From a checkpoint of a small mixture-of-experts model trained on Wikipedia: 4818 steps.
Below are experts of layer 8 (counted from 0) of a mixture-of-experts language model. Rows are named router (the router's row for the expert), down (a neuron's output weights, with its number) and show model dimensions 336-383. Each number is 500 + 40 x the weight over its row's rms, rounded and kept within 0 to 999. Numbers have three digits each.
After each expert's rows: "comes before" lists some tokens at least twice as common just after its tokens as in all text. This comes from a sample of Wikipedia text that the model never trained on. Tokens count by the router's weight.

# expert 10
router:434498462506487527491474525501522500444445512492492489525453493545517479518410448568491498525509559546468546500464485433488418544474422515554509
down0:421479574490497486498522516539480518498440513586511481455499527479500485552516472464490571507512499500506526582529481477418604536504484416499498
down1:500556510547576519494565595523533545489512488449494506508501524428447604469493511517515487525483490483450518489574445636518548457455381459446599
down2:486470479513542529479502460496474497496553434504495539459516456505468416477513504450444571585469525500547555514459532403568451456572519519487542
down3:521486546525434451516513527468537505443490503544521459528571496545505488505521507524531498440480516521456454610488509475506525552465542465553511
down4:478476513510483501520470486518532543560481517482506533411494478508536494579527459485481480537532505419571441563521520478506471526489526485428486
down5:548412489522466448569490476496508467498524496532489493541500520530493457561534490471437541574401545563468456496479534490487476495533519500558480
down6:465482451511565544455430552501542513537536497529461491500491488518500540552559509477486491557468480505477496544472527496545511514534490496495551
down7:491439532479480463469506502509503450531467450470442484514491402495478566443545520486522479528504533496461472528511523570397466527483531428493500
down8:559548492540482501514509514523488500470429603459457423497534484444451553501481486515526485450521523504488541485514483593523516478479543443498536
down9:490466563537503519419452506509590562488477475526536518553501474524516501539564550459486502527484507520500477539533468508507477513485509515514557
down10:549489489526551505486504494477610472503485525482554490415442470469487475437476521463550528490462534501500493429566478459515525347532506542500479
down11:480486406453581494538516511547485455456573516448494543466562477438437524457553466441474458495469514412494493507494491464502555507460530557529485
down12:503488486536516555477554488528565499483542506494463454524539463472550464563477517492504527515502461494519466455614446483533550474524534588480556
down13:475509516508526566477491549524521519503560476473537429476549542549487518437506470522524488489496500539459572446445468538466554414435483511479525
down14:450511439407450546478523465549462573488474505556503501622500480490501455486463529536513502423455497560478511444459496514475490505494498496482480
down15:515557435505470499513518504484499477489526508537490534491491578540586517448502497563518424448529543457563568492503566516498499483446490525524478
down16:550483481461510552519462453502478503515521488570503506435506498451524476468521482577488534493550478513545503554498568552496524521518475502456512
down17:479467381492505503522494414528425443497528522472529553421504537468469543500540410593529499515554491484530521521497477523490470464460464507470515
down18:506561482532453462550467410491493526530464480554495503470484488555579460527514556518503568491515476530510479506574556454451492403536467514445451
down19:559494397504430435483484432460545439534562579515514507389519534495498458547474505504514475511548455498505546488511471451565476467472469500457478
down20:540468545553496502479455422530509473535523559475460551285542514417476503526509447502503512570431546509519492510460545478531510496485442519508482
down21:515473465484503515462462507489458472493489590521599452544480455496443549482487492488504603495517481466568515526490491554461502533486510517488524
down22:526455474542432497486485517431491452455413516510469555494522519435534577597574565495516531503454527462510535541504479449530475485479446439454486
down23:547535551431579454481469524449478465463467534503490456418463498556502544533544479521460381494505455482433465467559438488496500499595459463553525
down24:615443539491441450607534457494467548529496477591503528537500505519468578509454516499441502439520536442451464532512469574599550499506547489449505
down25:487441491455477436503498541419511534519414524547519488468485493502516512517516514459555529488584515537551535487490503553512527506521544471513508
down26:495488462525419546437506456474497464486488465465470525607433488472584567524488505410454524481459510469487536524493503446472550465492473584471422
down27:463496519579457508550465487557534480472497483367445485528603411511482516523521506496504557466460498506473456487491411472504538503525531467470548
down28:491451472477426510506500548505488477569545512510543505482503525534472476506495468439597496522452451453572406536474520501468534540539526525505478
down29:540501542464474512510479507568509589531452499518553520540525530499482448491450524460479566490486532540511478421429508480549492480486501510449532
down30:523484552492500503543452576474498518483456467504533514562487474479476509559507516455574524474493516453486450571542512553515599512516597492536443
down31:577513459495533506553494508525504451456533545454511596535531470515509501413489453466485446481485451466547530453475446563502507482465494472570460
down32:554515519512460462609549469479455510480454466486518479514499580493494488488479494466538480456511531493474449489550494600447528466495482541509492
down33:483533481506507552480585480449454455454531451563459497408473566508554519519485436562553508461515480514555576457551507542524427488478494526516529
down34:489513498547514512534500452489392513484532493505462464544469438498506486490472567515449517490508438563515452493498533429495505529487484517460472
down35:495515466488484446512499489449513486478533517548475588527521490487555479475499542486517521477517414548515463476506457472554589500473463482496481
comes before: "1", "2", "0", "3", "4", "6"

# expert 26
router:449458482462491538535473455532510509434484523464473541499461483517528493463482446529527495514555497531581579538490470507480469581525467464548467
down0:519467544486526452469482517585544526544454551485393477392488440524488507521403556568528547481554476450483509513542512580516461474474520489459524
down1:553484544505460439497507534548460498469492527557454511529500544569486533464488514564506495510524442415480526512543524435466446543569439495476502
down2:565504458516492502507498474519515499481484482525512434497520440542509522518472504570482585561529500460376497544469456443498501524545473515527537
down3:509516455560444524572451493543479468501525515445556446569471519511487492487469451512497482483413483494450540470441435439485490556462458468452481
down4:532506426458434515535480398442527517554563497603475532486534536542517464559583524469504414506462496559505474560550516606533528546462442536522553
down5:461558461461513476509510369503473570460534458492564442432520480542472519479480499427510442489479481534525560526383561645520622484453518507524485
down6:473479440640467403539486474503542471539383559453415502472542506545559500522480521509453524481484465486472445457479519463498455487497524484495470
down7:553539487485565462525539527477517483483519483507491506471477526499499625546513516456456522532452425475495461544497541575555446476445515533463477
down8:451492502421516510578597433595507512500472450517529441531497556482492502491491495499568466469427553497451481467471513483445494489534480433535476
down9:434471476448422443507472479490508523508495537557546511506524529471502564500563504438516449510568534535539537535484518389578462540467432519517559
down10:508538484490491538560476562462476524450403540509480493438525533488525491476454514565425570478469527520447537487485496514539551480504490485453411
down11:505525533504455487530506614495467540550486464503474464553497517541481481564476493514494525469545494485582481475479501266505569467541543482527488
down12:582446449544484479457471536482500482444568537494473524444392477463531472520586481471475541465524483492536442515481465532519467492519502486550484
down13:481549528509484560448499515445452514535477458525526541589494521442532492503540452437555399586459504546558481503440514347510515547512449512529504
down14:516555535552504441483476508471483480525470513362467575469494518489497532559531532537478505488533480504487482523549505533511466451524464489473492
down15:567448501523474476533527536460495511466572433487491464614461496520487533439468451564560499480514496472520448536469468401562526496536486547499596
down16:459472546509550536496451498494518489520500539452487471437502526493526538533485540468534507547448447473469521532482478598447474505482517461513520
down17:451518585528531518528537539517559508534398410522500554520517570550482524465526478448554477516552462549551399540489487394563497480488499549437501
down18:526452497513418401465539537494526521444454489413439508445451435522577570544512493575567544489524477417446516490523496585451487494529494521467513
down19:532526470448519443578557518531557492518519523557476535574479537450462511493436499607494527530420490466489495520484478524485459517524506509528461
down20:449507542448561523518537411467465505459519445523511488485541481518446554415476533477478492492474509549549558457511493651489498496528463538476465
down21:430537542556537453514508553545466467503460526491497545531506530477497562516503536473503470592516376419492581478473550358587462516496528498537458
down22:517464460520446476515438477472540525377491544497498526519467492478537550528488495523479425493545495497415489560464477503497480586488505554489458
down23:473511486447433496555512499491565464462485484560523585478439548480462547535542555450416527529543478584421578442491516446461493503495472536542531
down24:484423489441546505473545496432520509449496461502460489545510496536463503532511458560487499473542535504472522463510539551496400536472480564527506
down25:486479564486500511464499503461497535519506485450530485485420601508481540567556550497523500527536545551439503518476518450512471483506501496542470
down26:531529493590517520439505491501465516480529483498436521569520441513498516410418520532472544529519494488545460478507490346552467535562598545437483
down27:533525510547486539425458449461517460473525443505518518473493518427523502483533509540515390510522593543565564507465474667505569496452452538542519
down28:515458468429553576484531525474483455443536483441503502449426505445506478509584488417511418514474531597545512509492507568539550521495536537528469
down29:511571462473536529485500472461450558501532498603449487539587445534500438476455535507491539480510491478543523507520456479550552444463500462489489
down30:515511420522509594527456476530510518498511465569497480613465491477499451484522476444481426505526529547591454451491544347448506505519456511542468
down31:522548433493543436438469419526564464543510502537522511467572504558527492521519474452540490549536505551557458495545525524508506494535470465549543
down32:609463474505468449457468657491524510480510494453416469537506455489545484495477496578510574452532489451507419482526528429540456530552484530544552
down33:466450473471508486482496443425436481471501490537506569455421486527459455514636504492474498516411510486503464463481495526539499546477527535520427
down34:484469494451515478557465453502478447436503456476426532413522574455547542516502563553562521476478484509517539512484537563512503527424551510551525
down35:436482493497487505413419363453564552426475501517520453482483528504459476447524530461487551519535475593581547511490444615425457536513463555503513
comes before: ".", " in", " of", " and", " to", ","

# expert 8
router:506510503471514538518395566526497512420449503493470492568467458540456567480432476523454533528424472503511537517459534391529468557502499554561509
down0:528498561579520493452514546518494460568477519508554506607448546507485443482536406437473516524524499494445517505525535543466494483552547606488444
down1:489535494469565582477496524562487491537484544492504450449464567498457472519591479440539504458553540513469498486495515469500558471499522600532450
down2:541503484518540513478463479611481469506473577514505560469399487554532459491464523540505405463487529500466481547509432468546433529472578452567474
down3:521507461509529476499461511458465494479567526592520531572413490550508558539523529499469483569460416446496529488467508396475559446465454541518497
down4:376443494559531555527484486509553482555446517569510547450519514527520535474491567526424449482519524604488496518513482529508528548526521519543479
down5:485513460455503481515488523496565485467456519513489501497540505458455472510479547461460435432444488489504469529510545650539537518514485491413543
down6:535553490493479494554548487477510438453538498520563538495433474499554446504482455464470435449532530534401457464527529478508504494511490414555526
down7:530482481517458537444603568432474498483492558478517522525516488515495558565499482482490491505629500549545479517552464578497474513473451500418460
down8:584447471543505569510532471552477503474533474530473543457458497430497492521439485525506553519484595581523473519485546518454564526512456540594483
down9:492464529518479459483512457435498553449543511525508523440499541465522490602510429567558519530545506507509573512560478522559485474542517524550444
down10:561491475495469435446526505472457503469508510458524487537498446533452452523560469505528494397484541526538450515512494364547476443436417467460509
down11:589537456579500432490475479454509480432545570429503535475536487418558509535481469528474504529463496510509460467463475563505482487472473486487532
down12:522545447489509483450530525538503434499488438468473503468566528467410583524558506516495500462483591552595436481503510391432527500496482510525509
down13:561503469479436519465494450529506486499510509495561512463501467533562513482437499499536540501549551505471481464515532485428498474596509461560434
down14:426465575560533501551411572574461464438429432545518566513560547539530508584528453459416560537533547523551501449441507437443535487509514419547485
down15:521517557455468535512531438480520470459480532470456460403549488420470441472429403474465501468577502469507487509461559583543506515475516464465573
down16:450560521467479477442538512526503507488444526507436469544495503496485534509399450516466501429413528584490526532441522517517496459459548438511452
down17:459527462476489555509470445518513525493499431590502465402454491477553513453547499552557494476546596531487551597517486460518468489471479515526539
down18:469477522480455510446527496492492533475439443536473477493452545398439499519578508553490511575577563622532492473493576483489477545456382529538573
down19:506480455502468502407436530462484516515504520464472471578537510490477454537573490446456505529543557522565558448403518419407511512393400463515559
down20:501498540473485509510503498548427472520543440478540567560577564559527497483550482441438476499492444494531450396468539518492547507475546556570483
down21:504547525475563422521450412576556473455513523523494479585498476560479507515500514543523536463514514481475495465523463448497446532407424525493532
down22:508527563506523463513488463496473504544531504504508441526509453461547495521469531528564536500488490419494485492565487454506473516559548513472530
down23:570554490457534500522494525431477500424508485514486519552555511523586488502514524542506465581501486541536468604524481421456427507544524540494495
down24:535502544538502564421531406497476462473446448511476500551480523444568476553465506488607472399497535457520482467508447512497483478517506521530512
down25:449477500457477506490444527511526463429455522456494476589485526550581462516522476514516549500483470535561538532409530456539524547489456492547536
down26:493530406497572459505508474458526506435561582480578472539467470493462524455498479464448513514529485588557475522436567519473515531489505465468549
down27:508454556524515507594447460524494456577512517511512442500558480545536478479526557502427510513566513511561526535495475481494507554525502506519489
down28:499492553465504533454552507561486437442517482560501499497462499513455504490524500422521488489376493487459511511533507504525487453520554490540554
down29:525475486531472593489546469465477532478432564506571500588465521423522554547448477414506569502475516578525522496493479438501577523482552510545556
down30:416519543513553580552513529531513540496624420484500500543442484522542507428551446457548502523491481394441520456518471576452557489537506456497412
down31:514498500498482495497526469516513516573464497535456471388502516515515572503461511475474518419431461470476513499436492574481519509444522524583522
down32:528492467571470510512566519420525428480510528598563495410553475497513507510435531489526509487418445493508494543506518491533501500515492454452516
down33:469589446512468526488534500459496521525474500552532429493513496435475497521440520482508488507395487520490527479494507606509472455531498491472492
down34:471486491494544523457460495569589538488482498541509502522468478527408526566473514427504562454522485531508528442482541547469472465485482512483427
down35:591499507535460424509492597488456510486518467570543493534507511530545470514479545493510488457532478478575484472514504443535520469536498482492570
comes before: "1", "-", "| ", "|", "2", "- "

# expert 16
router:473515495516491572536550471486507558394482542532471466551506536515493509497460409517534471548487558581512501444484502446512514520514435465494478
down0:534508503519563496562520444498517537498540462483596461451499504550534489528500435441538471491533514512472399459440533659568530491524459496536580
down1:463463524496537552537472394560493523558518497540490533477430504545530473504452538520493460505512407513484501501564538434512540528512431546585594
down2:552433446589501443518479442540462562518530524400461495453476479543494514500569506535536481478491506447483441466517501529541593503520501488459520
down3:444480543505552533524514498483519458445569401446440549476558504533501569470487506499407497366501510478472532486516476563550552555519547547500513
down4:511494531543457455567603491514509435445460536453478544531441450527497533507438477582448574518491480523478409500562466448464470446573573482483493
down5:456506534467445522537518424523498547566401453477488525535427472464567508489457433437451491494382552548409538442568494473506600541541511509464470
down6:501515537473481504554512535475586497478509508457476511396509507521529538501479523575474520467540540528468494508593480620542535482550503499497478
down7:506468538519482464531546542453527511397499497547490584581443561522487520548523602442481522480431569518519461519500484485499473536503483600459495
down8:489530403494489478501493537537496501540424540486456452514473444451500518488471448515555549492440536499495490517532540417498536524516542533498433
down9:584517484564559486579453531502478431493435492489528496495492468412479566458468538585491492472579508471487535463531489485474469480419517473481529
down10:507489509437510472511549496482516485462543484535426460584440454541480563503512482563545524548527523498519482556522495546526395544526514518480439
down11:445519491541471517515512533595465444523519490556517552521461517470483535488455570513495467474520511514431595511500521455442484518440470490499498
down12:579546531532508451492540550527463546533568476472463522554527530470504496539451426517479521513463447469576490483523536479502476498503521482477511
down13:528480533519570545457506501460430557519492528489548436519538474486473530479517497445576574518508537472571507444508486568409527614532490470554514
down14:470523513490481495430514465427479479488544527389494488548478504574614510525529535467439532494475521568521498557479466473468595552480490509495518
down15:472540427521522597436498523489451566472501404483527508455406520435488484445431600503509470487493441507518514506473496480561462468467429478541505
down16:531507466519457511510499414504511555440488488476453470432499519434432500554523475495519480505461529503526486478541539539439453497500505471554472
down17:614484555469519448499500545482483517508511494470484455493483420477493550465470501558511577414553512512514473558532523503482505518523495511477490
down18:438429537506525497494509491451536459494500502561493545630502378531458517496500418519491503489490523487471506542497486549496496501526566512476504
down19:484460574544488449507517553499508464508531547477479496478556535565518588517426488406491497484580583484532498490536461505544507484514555523512490
down20:483470477533554502443467466499545484598571520505501524502503564433473513542495494503496483484593458503476470509438523514533455509513520535490514
down21:515509553545443467456456470543512425471541499432454586455500476504533491469492438538553489417577576565562474457397491530523498537508476489424536
down22:431469574454517529441474489510441560505494466568523542522484503595501493503546438520507530586540520516554484494473437382558501433540435375521535
down23:580493479475539462531537506496493472564499432485508457500528467507565485515446502570539453434516479464536459570447444494472440518444531458535548
down24:404578539496498602500539444463491502480519440519473495561478561513529482480488476589487405460581565521443556493489502460459490425497473483541503
down25:565491558454503449538500448430588633492485555513445513555464485461509479524513464462464524434484572502488544532509485477528473520485487559549514
down26:591472513488496462441490485463532448473560491534488528458509530411476541415539518584470463554494521567489541557444488501556440452516584532465466
down27:516537514516534554534535461482540526488531475507500516589473565482489498492582452522568461509529536608488498491585432510504498520529483586463418
down28:502510522456581520513461488444508482537536497507501478461506573468436463531407438478460506529454441537453453512438475588495534482495505496542448
down29:467549529449494472486522497568464467543479491527517495483498528487482493455481480548515536535482471481470520498504609484544509482476530443559465
down30:511503438486466514499484535556469535524506475492528475443526521450544460499495507506452541478546483480489507539563537482511615468532482455459465
down31:507512470520466458538566563501483546525455547529518445660509474552497522490465520495535533482467491429502508489489479274451546542452581521485501
down32:525554526530521489489601376486495505443485476435521502497492519572522552460514523507481601589549440498452410528570500526539543486499602588545443
down33:553491488490467461462559550560470530407436565503538545461487508523519561471596509533463455479492510592420581480481456561466535526492468549444437
down34:522544512543465540467504539507468418495542448493508552465512438511471503451497581491500475470531520524445498582457461448527458534481513456517478
down35:426498505511519539478531515571524464488509499495544452470528536535488512521528514401531510484505430572545481448461572595539535467518429457558534
comes before: "\n\n", "\n", " The", " He", " In", " In "

# expert 6
router:468493472569505557489456470517475531478539496529512449553521560512542498504444484545462531552467488530555512504562535471405441510508472486567507
down0:480460544565521449521523570488444525511502484538516444464488551422470513480453503627557514383506495443443598498507493424446458452523464505467545
down1:539504466482511511479477551503558479539484432470487453509464469584469548501461507529501552480512449559515529479479528567485448526514531556512511
down2:472516483552522449502526465505489552501441449459512391534503423469489505513537503414441522492519513433452496443546534606489434509514497528503504
down3:460459583448556523446531526469498474457493482557448507481514509438504527481510516538508490465528481535538433494491408571517522516485571574503493
down4:529440543516498466522505521494497554453485558555561510556488496450485475507467532495503536499488452511540556503465528477490438523493489490493510
down5:582540572451501478557467495538481557424536463454477482507526505517412554484501469533465504479523485500551523581544481507447561483444501544544500
down6:553565461535491486563516548512515503473503501471486533516504453527485398521523488508500488553522493431443491511508556524489520485487508585561464
down7:516495510515461466511499470526475529502520569534479469552530478528543467512538495524518472439499452503434449528482480506508509501457448503501508
down8:494500475462482447464472506439549485556468502500491516433485455497511478441407482533468554489535500479536505471475481565487516523459489525510541
down9:406537431445474495462532479496488469498559488473521455472515566532502584467502439480454493405463533444533550501549522519531474548548527530517461
down10:521467492455412520556498433485520565469550566492464598465560524459502539461463497468481463545427518460455491515481461525537498500498491450535537
down11:553480523435532498415471470520571460552535579511537470412534545521469550509501501503533419494478500560441405510517534585485529467478463507527509
down12:505489475462393543462573510501459529564444506443557434528525486522519507539527544492489497468532525560467440484503517520490453528551503478487426
down13:571548510530512500510486525532512516566539546598492423515453503489490475466531484504507469511551518470521445525519543574462481582578532499526456
down14:494519540508493465505539629498488456447557482432468559425460446521428507475451510465469511503479461474470540475567551574495480454529507536519461
down15:453441575446461455544510493465459489491483502531553503423556458433514492471433475526503518471480452475512420422491476454455466544463502440400553
down16:500576518436444498511531514540525502483544538486502451340433436465519519509499538572466519489481537503440507491445513560494554477524466507541529
down17:579439481491504464495507450582544503519562560442506508481532501500486549545503460464518468490494467456492502520504487517553472518517536523585527
down18:479561437555515521480496422463539510508541549503459533489517494484517542466537514544523516468495478485479539512513506539582486510477397491466497
down19:519541510535529488448464487475567514542438535491562455420429468415562486568490526572496482494464494486446458506508586574505495478492489565593564
down20:505474497523561546507468435448565416501465512426488491492505547456444490571588522475479512482499506536518548451508493551498485567522559485513558
down21:522476568487425483496457489482530468572486493513522521418513503542554491542471516455477503471462482470520496505475455491486453506480463445473457
down22:536541424521514479500478551490476547556533470452629537502560463484532446518506500517521482483483498434451496541503468544467513483546439467518481
down23:563470507530507435456506435475513494495471527560522464438495545527530500444471480477497476523547544512477462458524477521515424501561503452549524
down24:458524466498535450488505519460466514516569494516454591449510493514482458453528527551565555497513525517531490439562517564508524476488523526454511
down25:552509523494556451468457507555459489497433450489511490540557493557584536519541502520496556471500524477545470505517467412468490554427486479482522
down26:457503558546490577492479532473511531461541454482503474433514520527507481545525504526587474519437542524561435492465519493546509503543504488510554
down27:425497472484516545547522469513457567492582464569530440687489524442488493398526459502488508540510497539454548460489505446482485499506529569513499
down28:526504562551531458553504525557432472558459398479501502501509534482399585493453474583449465546435526460479495481497497494439516451485527500449508
down29:484475457480499512565489556453551571483579454511526546536505538494573436464521504507526484482570484473557550540504510519469555497548531470529520
down30:499480478534432570502537485504448542502542522516465490427473484459532551554496481507502495459472535484439535511517569585483545467518474496524503
down31:454473507463526513501502431528465522446591491458505505494527515565462522526561472509486504528456436548455501566452519625495467487448432474468366
down32:506466474524458492484546551517472508495445499495461469511562501567493490552521476492521455434456511560513568501483539459412499488507479430543511
down33:574495469488531602514430480502519461544520458522554512519488514490518529480483526527498508485514486507542475426438540533450506456544497515525491
down34:490507559525533554516531494615481589471522539487508473575459487498496462479525556473498488560493430436500442484499495539573467550514573443463519
down35:487481533471570565468529402474526545527444523512502548512539500426534541492494463377508490502483510523477466436539460512477528518567558554511534
comes before: "2", "1", "3", "0", "5", "4"

# expert 4
router:449476482488470543477438496512550523458508471515506617591433506558514497553484391528451513551544545504545560505492489393478479535474397475494426
down0:538467448479537495494504541411473501505518485506491566414574505410484467515497524495550484568559502534492477523497500537469486463517410522499431
down1:464473511546411450567491506500502474557503567505477453559456482516585523509440602484539467477479454489512509475505530451465462510506528565506496
down2:523543510485449494442505514473597483545460480555436590493513498553515480482491473570559567464587481496544526511540492454476479488508409538524480
down3:472572499475549498555508540514527531481446517506560434516504554509509493501476552532509530489482573392553529457499519556480595555482588513521542
down4:524521484516564537593446418511487498515480474444493511470510543573477547508547495492455474461492461433545502515494489518574552539421465502476442
down5:480515545534463406449483443471516502471446492482573465404486511449468500521498521463455505554440475505474440458530459579479519427564547477506501
down6:433513438450533516459504507477531525545534452505441578568514451535532522516472471460454486565504532531498547508541509407463462472536491514458462
down7:535487496529508509516543543430452490482426464519503505512519470560478487550477472454553530516454479554473530450483526407478508477460514544415484
down8:477529492493479496455371481587460428537508504442474500383477548478508541528514508526502480461534475521443472513452534508481574525542463517470513
down9:490477555484471571454557482497532467503560498497549503446529501583556492440485486472492500546524493521530424531457506458454487446495551455453487
down10:543480444470506512477497518476500522502495505458499461273533524497491429482484463546506487492482468548447433600457567575513461474504477486520491
down11:453470515458514516489537544486530495486415464464464473445514527528467505460491451511531529573485513500519528476464494447543492480521485605464496
down12:535450479521479592462455507528488502442508497493485470590455533528467460496491524510381497425467422535502556500507479516457394494430509516483488
down13:474472505475556512533523493508448471489485509479530488515552475530510551484450467446548461442445546492485507456542481450498484444517513570533443
down14:462482457463451546424460472572543540570491443552498517507561503535470471526571497575531558516550494424578575497509478588458510531505505552582469
down15:511527541522481517493524527555487393535434587456566506527485452533486460531418489530488507432431507394517459523539550491558513475532561548533509
down16:502557521527557509512488535473483551516473458477470519558519460587493469512476509468552468382471512587532474543481477481496529476447482584507478
down17:420486491546488453462484444484588534516527445480496538507458564531559554459568531441524527522558514485485525478456495565579409565495478511528512
down18:482514547431600528476507586519493466517522479471455471543499526490410400548515508481548512547403436471535515473448540476494452496471499530531541
down19:574487519566500467448535555488467498508530553471525484424511489513496449467462536513527504485488462431477514480470548560437481606508514486513457
down20:488471500529421475515551452526573496487467530476481548565450525580505478467479507544497502512437502515450497500567523509553493493477565549560546
down21:531443445554484473496485498523538464536489423515474489549577484439580500430512527471517440496438514525491463534530441559619446546496468465492489
down22:584461515525507515492464460511479551500479490501453426453544487541499507529454480525514534510458423525518459492461544525424576478480534435537553
down23:435495501466396498500481490523450572450466470572420529413505533470552533548559490539522488513580529499469577543492504609491490513517507449483536
down24:499491530447417477455504506471398446552422591527497455525530473484522551503494532558446489388428477507514489492520484460472491510550513531444428
down25:481541507528511575413523525570538494444512597515544547575462481497471454523499496483491483458415508544576417548503445497478480534531527425465487
down26:570400514563489528522443444524549498486540535431549552460478471547501500534440528548469508498470581383466503478500492543579513507491491441477472
down27:570541479541435512500479549531526503457539452524596497542514515479468526461439480444460504488500473503411527554436525471509539507545535446499561
down28:486450444442550559521529514536512485516474435497624503491511483487415494486515526567470462552511504488428495440547491578462463417507563556515464
down29:533515453555503503456433435449484548438510525527485466488507463476510476501554507502508490493565576533513550562464507472470516473419484450516440
down30:455479486491546486510428478528501511481560477490390475569499520534511557519457461474490521518476501494469444474545509487481495505477484445463502
down31:400455494532499545556499449524508505527502499488479450544503485503469556456555509442503543565480494578549522471455472535480436481483500496496462
down32:439520491506495492519511432528491503548531491576496486411534502441486455544527525525466513518442503381440452566453509601477416477543495447467505
down33:509506504554475442609418500488485495477443400499454520490467426498508504549525448500426510508482510505478428470532514467527427471526529445546532
down34:520521488537505476462464502520528535453442403536394459484494513552504448533495465458464498464500561449497538558481501490424619497548489530516543
down35:476456543371545588496491481525489614538480457578509508463483454564509519512479459492492502457508532507532542483423506519497519518500521445509507
comes before: " | ", " |", "; ", " ", " (", ")"

# expert 19
router:525440496501481522514416505515498491384500463456488531536489475517503508509516499544460540565450514468472525479495522439501485471475385542544445
down0:546495482534499440508538555442452493451494521527482525455454476464502504457569446543516451509515543449560537506471492562540466511529447482461416
down1:517473550521487510471506511511457485511502414412551453495600520478481481444496535440553502505448561470422474512484526576505475506489386539518506
down2:471531465531514509476465477425467487559532521442514502563504531524530573525547619438408486495500560545522475537492537468460492488512510411447516
down3:446534455477514603506476454429496526555482554624510521514513504514466461510540512489486494537518506584492503560491455557494524514505428506532471
down4:464470445536494505518464478532487499413517508506467538731510521489487539517508464503465535510531526457486489486493524299512514499514458478502466
down5:465482497521517475502540449557499470471519477486524520498461473490511463518569493525468477578473519467422486514495477535482509418552521491455460
down6:521543510553555579531478504480523477456513418486551451447545494531516460455506530524453535516449540482474445533484498642495463399485526524539554
down7:537571418537508458485490518456491477505479565492454591524486522497444426530494475531525500475481533541478499490474507483438445564466533498461564
down8:498535589528508477459504473577482476473500529479502421470495488487518496512488524531453548525485501473406470517517407517510501466506502519479471
down9:485495487478493478498614430476481489508447503494533421455469523494550481549455478497532482517506463588451534496571506515508533484457497486519461
down10:518502449473453556443543468493496426575419486490488510511518570542535491576482543490497482462482430523535426545519533497477486458528468497510531
down11:520556440487533522503517535494538518440494542496506518381477462564547510558486470561457418487549526447523492471439570560492423428472473496520546
down12:451517486508500531394485475539464494456543540492595468467532551486447460527459510422470474577507442495501492475520461480479514517497522446526557
down13:546523519519498486492492480479494557522467550510505490445502561508454520552530570575505497483533532449525508521573483459482513490476470564427529
down14:532520464462522462601594478474494427480500456516464497499505455522461499449563469492509401566449511531536532517577531541522459450564523523482461
down15:423484525520522469485505552547505456483523514497499516493466520467567489465486502523491475549424512477520490589555426425506497472489474466456515
down16:541523555493504468476413462521479531514508502428517479568509497476526506418420526530501493400561483504560510474528568414510511451557530510496547
down17:495486476503532474533534511487557529487547500510468477427472532461534560541540549503520475524501476477534483587551534501557529518506465497483474
down18:496469495495550466500593536524496516521473489480497470541517567408584486574487579443480523443426465448498452494519483362555535543476540530467487
down19:504511520495512500490455418490520503486566419450443488569425490469530532526545449484426552509524467540493552391499509417540475490441553443512514
down20:542504446467555531498442555479505519510437547557453476602502449553546527515533480545544461496453466484477473514462511299559496486523446529510470
down21:496590486471522567490480512491458532489487463466496529502506512530589490550445526514516478492541477433528477543450483441488571513480458478508398
down22:402511524461530541493443476531503486486517483579493486403546488459456432476498529483530502517496526476536588479469479512497543574480457458526453
down23:496475455501518521524518586577537493458502504516481430430486488455439467442539495534491545543498459441444493491531512585529556460463433523503500
down24:485538477531470521464496532519422521569514415431508380451536486443447504431519492444524524501425509459495435483601498524541505481560474461489491
down25:433511469514530507438422539501524516533485437516461534529462536502475464549523487421490502512472510477436561482447499523483453487508485470533471
down26:436543523536518546484474543540436568545552458529474544447402460461469415487486482466537519520494417457546503457511546550502505546507444457585416
down27:491433508585507496431484544556485524460482508477529463536556495443524533521491580540428501459515550573473511521498466410446519495479506485501477
down28:481486461461474548563507570430543534486461493562553458500440538496581455399496515444524480526497513553531567470473446482515489603483537465468495
down29:482481518485479469515504474461545449542463471494495487544443469568571522488536476500474558481486573518577484481531492473522495504514549540487488
down30:485491461552510472485491540453505517516465492583525498519521524491579574494534499474435579443525484469537548537503561536403504435443509523501573
down31:522542435511432524485404508535532480476566530462415536505454491472574489570489493471474501400517505514457461520569485483451549494615505512459478
down32:453514496495424509497548432516516413524507510543448499433551459497571519555470430552490442433530443447532489558451484498557435453426544570519501
down33:537437487431547449488501415518491476499464498447457536492500487501531493542497556507468548492533558458501533465492549546486499474568491456482444
down34:542509510491529557399522447465519458432532530497512448589485535506456525469491540559435534404426499595390454494588505518524431485469562505494546
down35:454514494502528550524487451473455504554617489526544540482498488507431501491528518518508516583531462450594476535464490568528468468548491515519498
comes before: " | ", ".", "–", " |", "; ", "-"